config.toml
n_layer = 9
d_model = 256
n_experts = 160
experts_per_token = 8
d_shared_expert = 64
routed_scale = 2.5
balance_bias = false
norm_eps = 1e-05
optimizer = "adam_variant"
lr = 0.000923
beta1 = 0.9
train_tokens = 327400000
Below are experts of layer 4 (counted from 0) of a mixture-of-experts language model. Rows are named router (the router's row for the expert), gate (a neuron's input weights, with its number), up (a neuron's input weights, with its number) and show model dimensions 192-255. Each number is 500 + 25 x the weight over its row's rms, rounded and kept within 0 to 999. Numbers have three digits each.
After each expert's rows: "mostly gets" lists some tokens that are sent to it at least half of the time. This comes from a sample of Wikipedia text that the model never trained on.

# expert 100
router:537523530525543485501503491534515532452498506501479505503487527524467530471473554546489478465470475487532517480497531497488506544501509481493555493498509483521509499484503514523471524508503488
gate0:550526507478470527455517523505516486491500523484463502485477490496487468483491476542503453482493517506501480499498487493480510493528541514552510523503542493495490509454519520497505513513453511
up0:524489514463472517482509505479511524469535546483453504472485512509488482442499454546495447447493504477489499530488513488455472460556536487486479526522490441512477495482486519497508482532488510
gate1:491522504482493503494497516482524497485507470497488473483488503484506478436467492486444497486456463461500502475491488542525483469490497496530513504516523474483483525546494505508502526542531542
up1:485523539494533484480488517475526511469454451498490472462554457483508500461521562524498531490495504493518503487484508537484484487517477464541518505506538487479510491539514478519499509528549553
mostly gets: " Stadium", " Cup", " Championship", " Island", " American", " Japan"

# expert 113
router:523495526539465493505493489504492522447532499490512475492512470532493526502493485490464471422486493507518504481524550504505497493511507445543500499513529479522489525500513494460505490512514537
gate0:507514495478459509475488494485528478514477549495467524463483496523497499493535457527508455478470520523509467516525474480512499507517525509555524506488522502457500457462524507447527539485476564
up0:507478483479470489500493522481538520503506550523456521431502516509499492472515456516533445460476497514527488510512471480480450480525532499502498509498479464468506468470508475442508526507473560
gate1:534533541515512501453477483457501519537539519487506525505526504478508478444480500472479458503503472489522519488485492531518459446503498490545504516518531504526490522562514503505479491479486552
up1:516512547513569519442482479451517513499498483463499505499551490485500464501526550516525498481544485512532511501464530522480462478505480480547527522505538488486518517531480485513473487493515579
mostly gets: " Christ", " education", " Paris", " commun", " Music", " music"

# expert 42
router:526531500534498548513521527458523541472487474503507448501532464508522514509497497525487492502519499488442531515501522476502496519510484476507487492480503469509457499489527539514491519469538514
gate0:491490491492484510502506542510492481524484510486466524471506477506528492512537457533490520458477552540486467512540486469542515522510503505549485493467545498521514536490509489519547481486498544
up0:490466500494489504502505535486508519496500504476450526478512476509528510472540457538494525455479526488480498514524494445502503490530533480503456499470483434535505521502512477494534487511526548
gate1:446515500474496508486447509443530500492495501492493532501499523477520476452491500455440479477479491494502508516481460501540501472511501506494492537541528465507494539502514518496513556487493497
up1:462519510480520499501467529433528511494466465497518518468536476488515468473520553490512520485519491548500510530448489525527495489531488484510512534547513489502505520485510483518523528485531532
mostly gets: " role", " set", " became", " Va", " Ra", " character"

# expert 54
router:485490491490508523441494485481470507507504475457521482529452466501515509454480478499479470483532492530502515480488538462527526522484458505511474491478478467542466495498437534477477515492487501
gate0:502483493472458515492494518499512483539510530465481494485510474519520483487527474529529485487502524498479462547513516523525525472519498527524554514449524527444503534470494530489498520487502547
up0:504448496469479520505493529439534508514525539473453503487507501539530505457535464506544471482511514478503496544506508526461498446542498511463497517468471472472510521481489498465494481509511552
gate1:466490513504497485493504483513539506526487474496490473473503503486550466453507475465436505513484505504474495526438477528546447467496473506518499520542528484542459498532477488493526482518529508
up1:449494523505549477490498489491533512513467436489525479470554463476544493486541502507482546485531511546480500535451526543495461500522438469532525514529548515530493479516476462538523493491521496
mostly gets: "†", "[", " Paris", " from", " Lo", "rom"

# expert 136
router:519501454529463520502546486493522510475475465504520494513481494531507513519476442498482487483510496470523503536516494485533523506488552495499461512505488534518554509491530490454511474496492492
gate0:483497493493419525507494484476502458554471547515509490503499527531515502504510432523526477477457530494480471571519487487522518521496488519501529515443530498514497485477533504521499524512451491
up0:504472505496445532483493512469518486534471544532485520486509541515499508505507431530516470470475496473500490531529496488483483486523503504484501521475446446531510495475506491490501505533465512
gate1:490531512489481529462480522470537507534520497516492531526489473491529492479494466439457490507463503520493522514484480517437480464487476510504505533538496487557483538528545487461461484526490474
up1:465513522504541515441489539466529497505488461533512505492544455476516522518545524482509527495508500537514507530457510526434472469524456465516516523537520503529490530521534437495482472494508490
mostly gets: " D", " Force", " major", " also", "equ", " Washington"

# expert 23
router:517499493518538531527506530512536497489498516505525490497498495508474500488480541522465521482468484483517510513523514507458473525455518497543496485455499485551438487508510537512469545492494548
gate1:501513539471505502476485510483533456502507529470510513458485522488539465423502512471444510514522541497501514469474485509526474458468475531509508524519509486529494496508465491512506523510491490
up1:507511535487538483461479517493548468503469491482515483446532464462524487463521554516498525482556528535515522481459516501501477478496450498519525526499515505527503495495486470541511493489522511
gate2:514498474498503484476538496524503449539480491470479534501496524512498501491538539518469499519451466498515499512537512506515480509481489542532478558490456527479513523450484487562492489533563485
up2:518490505482512514475512484515499448502476491473479511490524481476529495498515542536506546469453502481485520553521535478528509512492509530514490545504497498488486490477528483557477524530541514
mostly gets: " Ni", " and", "​", "\\", "bi", " &"

# expert 156
router:503569494516505507451508498536504527519515485524500471511476474510514489508457461501509483460522478525465527481481516488513520517453515462537495511442548480502461485486531495457494507509484489
gate0:536476519453439524489507476499456482510513523505487526508482477493503504529528463519523466473496531530498467540517523523528518464510520524536517505498531505476493518467528539484491535466466529
up0:508482501472469544509489479487489525487501555516443544493487507485498481506525441525540485458489505539517498530494500509458490455546543507471469506505499457500494518450514503473523496498483551
gate1:501502522469456515461474485505522515520511518513492508485500504476563447425494527480424469504496524471502498512504502519495497491517514503552505535539514484516478527534491506456470518492507520
up1:486510524479496498469489508507523528516482477500519492467522452495544462450523572518490506489544498521499504511478531544486496503517488486560521518528509519482497529514467483446463494467532539
mostly gets: " work", " no", " Year", ").", " play", " Ar"

# expert 68
router:518524497511529531457498525496525505511499437473499481501486496541476499482471470485476478525495497454493500513505523485526520512504502490520462473473487521492518495500523533470485503475488500
gate0:467509510480467512491540507496467454562486495480473538503479457518492492509510465503499476495509503546508454566529483502509513513505537520528491504476513519514502457500510493502510506481499534
up0:481475514499471509481530510450486507517506525499451532478460492530471524479529450515501471481507510509508485540508479510486471494504558509461463503502465478522531476477494478463507483527518515
gate1:523520512504515504466500467443531501528547494523469529465509523495524492446484490468439465506463538478530500477498468488470504479508499508538497501537505468539479514521498526503483505532490533
up1:480490514497544514474479482482527485510492457519489507443554495485499502482536551489506516498488496535544495505465520517463493491555466482566493520521502483517494486532510475525479482494533563
mostly gets: " Am", " me", " New", " Me", " Ad", " 0"

# expert 70
router:516541549517520536466516513534529551493500485488526481512528484499491512510492471528495507535469492487502518494503508478461493508524494474541526535492503465529489503517518533551483526490521489
gate0:554479504471448507526534492501510491525531532492476523482528465542493497499509497519497464489494533511481468523507532492528536502509540526539523495500531485449517549489520517478521499511496542
up0:529472505496459525518519507452527524505524525499450521490532493544500530468514493514518460481476505494501499540518509473490497476543546501486468515503454447481533543510514507464521478539509556
gate1:483500505488475485488446493463550478523509520502500510496466525483520481425490508481456489494461515506476509507495466533516472477493476496495503485535512492508474542531488543529505482518508480
up1:480478522480519493451476487488544491504456483486513518473531491504506483461536555542507536506490508543493506501473524519512453487528480479532531504505527496488479509531467522546496448485536521
mostly gets: " design", " more", " Na", "00", " for", " very"

# expert 112
router:484514480530462515480517493482453533507497523532510517517512489491497534528502490492507485471510470493520506465538491497540540502518524458476480490493496534538471476528560539464499496512519561
gate0:508527485453454506487496461477508505519527540481483557478512484482522511488501489514493472502497536529490481555519503513524536479543496519519504490488545515514473515498515530476516509489495570
up0:511482486464464496508495467454537530502538528487470545474529521496498515479513501523504478489494515500489509546494487511510490453588504483479463479497491458517481508507525501483518496525506580
gate1:474551512506487484473524484467511463490477484510501500491474528486512475436499508472463500524455506532492509489517442516515492469500487477486494512549518501490492520519470501499505503507477518
up1:454545532494519489478524484458500469502445463508506492454525507490519497466519558517519530495486520582526507516515482536494497489513468474490526531528512526483516496480474475492506486503485512
mostly gets: " left", " under", "led", " on", " against", " into"

# expert 58
router:527529502508503502465520518492475502444507460507480489523495538560498493532458449484483466475511485511513507487488495478525532529516520487462506442487489481529494460491500520489492512475494529
gate1:474480553463491531471488473485484488490528503506475520523506468492552509384488490499482492512495526485485510487482472507517506455495464427476481531517532463506461554530511491492470495500503484
up1:455479559466533522457515493492509498488461462492515506489532445491533514450541549535520534485496523519490500492487516521503501472520443421487523552492535476486454519523487452517479465479515505
gate2:507495491526508481440533525520507488495483507503508469492457558534501486523523507487461482491477466531522507467508514499466488501492527536507476522460446514464533502482535445454508481536532475
up2:501499527504522527462551521507512482474453475476498454477491513493557507529509505499524524467474479517496534495499525475486518491505532532492506508488483497460479489520558435454494520552513515
mostly gets: " Go", " take", " Green", " Gra", " Town", " London"

# expert 47
router:494485463510511491489495527509520498513479494541496459523491483502543514525497452487528513482529496538505508526538478491544509505511533483497487473500429506527495534485518498467495502503450469
gate0:518499486488479514462507500516500520537485507522444491480480492480484489494487452511492482472518494491493469553509519485495504503492482485504521508479539498501472534457547508500511486496489531
up0:518441489483487516488512505451548548520491531523438506461498507479500529481513451523516472446503493465493517538524492475473491478515505475470471500481483447510477524463525497469517461536510533
gate1:458543521492495451493478481500532486536505532488504498480489504480548512452494467492459488517450498530492500502492460506538526494514492492498506519546538476487483561500460505473489480498472507
up1:445536504496538456483509490480550497524463489499524497462521474464538544518524520518498512480477494552502509499515512530533527500545456451514516523544523493503485545499478482482492472481496525
mostly gets: " its", " form", "Ch", " host", " Division", " Ch"

# expert 121
router:509495534536546503457507523522479527506534530510496470485465524511501520516440522507543495462488465523539515511549517476500539494474484462542490494480497481515502477479504510541482503491482462
gate0:547461481498481475450508468485483475506476527503472543527510492487498501504516499530535457463489525494509475564535500515539488483497489519547551543470521491480494498473554503480515522486522520
up0:533440474471504512481495478458530506478489535500462568515520511475484498485523475525550478453490511473499502552506481509514462433536510492500484543485488428493509496464532487504513511522507527
gate1:498505497486483506495479509470532502541524509517542484473463526499559474434474504458437491522488517534525510491509517493498486461469496517533498513495503483497443549551486510487501485524505497
up1:511502506494533485498472516495531519534497472485550484455520473515543489482507548495478530506522530579531507486503568517480488495489493487547547511485520498484439534538493482519501453515513520
mostly gets: " Bu", "ee", " win", " China", " won", ");"

# expert 92
router:504518459487491477488532462441464546493534470537484484529459499493559529552481474531489494501461489522548511465497478451519504514480463458528466447478505510500512524500550515521516547507551487
gate0:489518479522469505448489491483451489562512508541468487478463483499491505515532477548517487490480511539488490530551499476521507506525507512529500500487512477479526509506528493494530521494472516
up0:501517470519503517488499497454490502508521518535431493482479488511477504504550460549513492473472493496486519505530504477472453473568515500500471489499473409474499516497501466479522494530493537
gate1:476483500495506511479508476442524504533511488516538514453480499463548523450472499488446511493473503506499506506501482490485478477491486493525506531526526463497497508541487520505518481508495511
up1:462473499502552498452488514459531510513487458501538501450544465469549542490534543542509537513511496541530501537488536504479482473532481480510508536507524484476506486525467478480517474472542538
mostly gets: " player", " provide", " game", "ja", " enter", "ó"

# expert 60
router:529521482539511548461520508533500500542518531504522475505485506497544521547480522481533483479498494535488521490511515481532511539505491478494502537461458487529532504478455505473471508513484463
gate0:504489492494434508497529516488524478532493532473497505486469506490487485505532481518519456488456522529467479523510515502519495479528491513513483494494522498471519546459506475460500513511480548
up0:488503492475454534493526532481535519474492541489450535476482511489484493469531480524514456464454508495475487520486493483460485437570497485458452501517476440493507557471522476458508491543487518
gate1:534519532482469501478468452457550484548536498502489530494475515511538471433489491478454471517482516520526508515478487547506478502517491507492546543530493476516474507506495513493527490499503536
up1:532525534471520490470480458458549497525504479488509517459524486484512495476518550523511498515526494543530506510485514574478488511559473482510570530516511510501502483506504477503535488475530548
mostly gets: "pr", "Japanese", " English", "=", "–20", " album"

# expert 99
router:505528510535531513476508513538502507541491513518536473516495492518474531475526520503526463511497482514492515437524546496466500524491526484492519476469505476497479511485478502496473481543533493
gate0:498529487485441534473485525522486488547503539535470499507484460505495475459517474515514510493480529552482476545541534483514510512509502531538523521440541507505491533451485522484546475501480543
up0:491510493479441542480477522490507514523515519513453521484503507532499505439518477528490518468485509518495491526533515458490466479542517494497474523490478450537474541458494525489539457521496526
gate1:461522467469496505474475496473548489535509514511523509495496476464530488442489493473442495529425490514472504508490463488489488469515491493513526517492512485515468557523522504482492491523510504
up1:459542501493553498456487515464506521514481488513536481479542442483537493476524526502487534489491512537487502481498505478468503474528477453526535535495515507501473549518511469505483478504535513
mostly gets: " used", " could", " dis", " would", " left", " came"

# expert 116
router:519537478527507508524499515526520551530488468479538516500508485516485487458521500482539491570511506524478529514492521488464529501496510474567496480497531500509466519500503520500507477532492484
gate0:503468500472460493461489468492496463510497550499501496469515438483523513501516470519500501502508567531490461548523489494511535507493479500547511512456517537490494530486531548510482495521460523
up0:498463515488496519467493482474520509493508517512464520456534440478505514472510483527535488497504531519508493553517498497443482478529500477486482505469460490498503515497525520481492471526481526
gate1:483509489523484503441471494448515504520510507470505499491480500513527503423489497474487481508467486515472509473503505480483481466491483500486520536522509513504477521549505497502488491505508515
up1:465509489496533496449468496464540521502504469446536492470543466508518513456542553501542518498495508537481503485486538494483482494485453467526540538506520517474508491531517441548479488488538542
mostly gets: " being", " were", " are", " been", " was", " lead"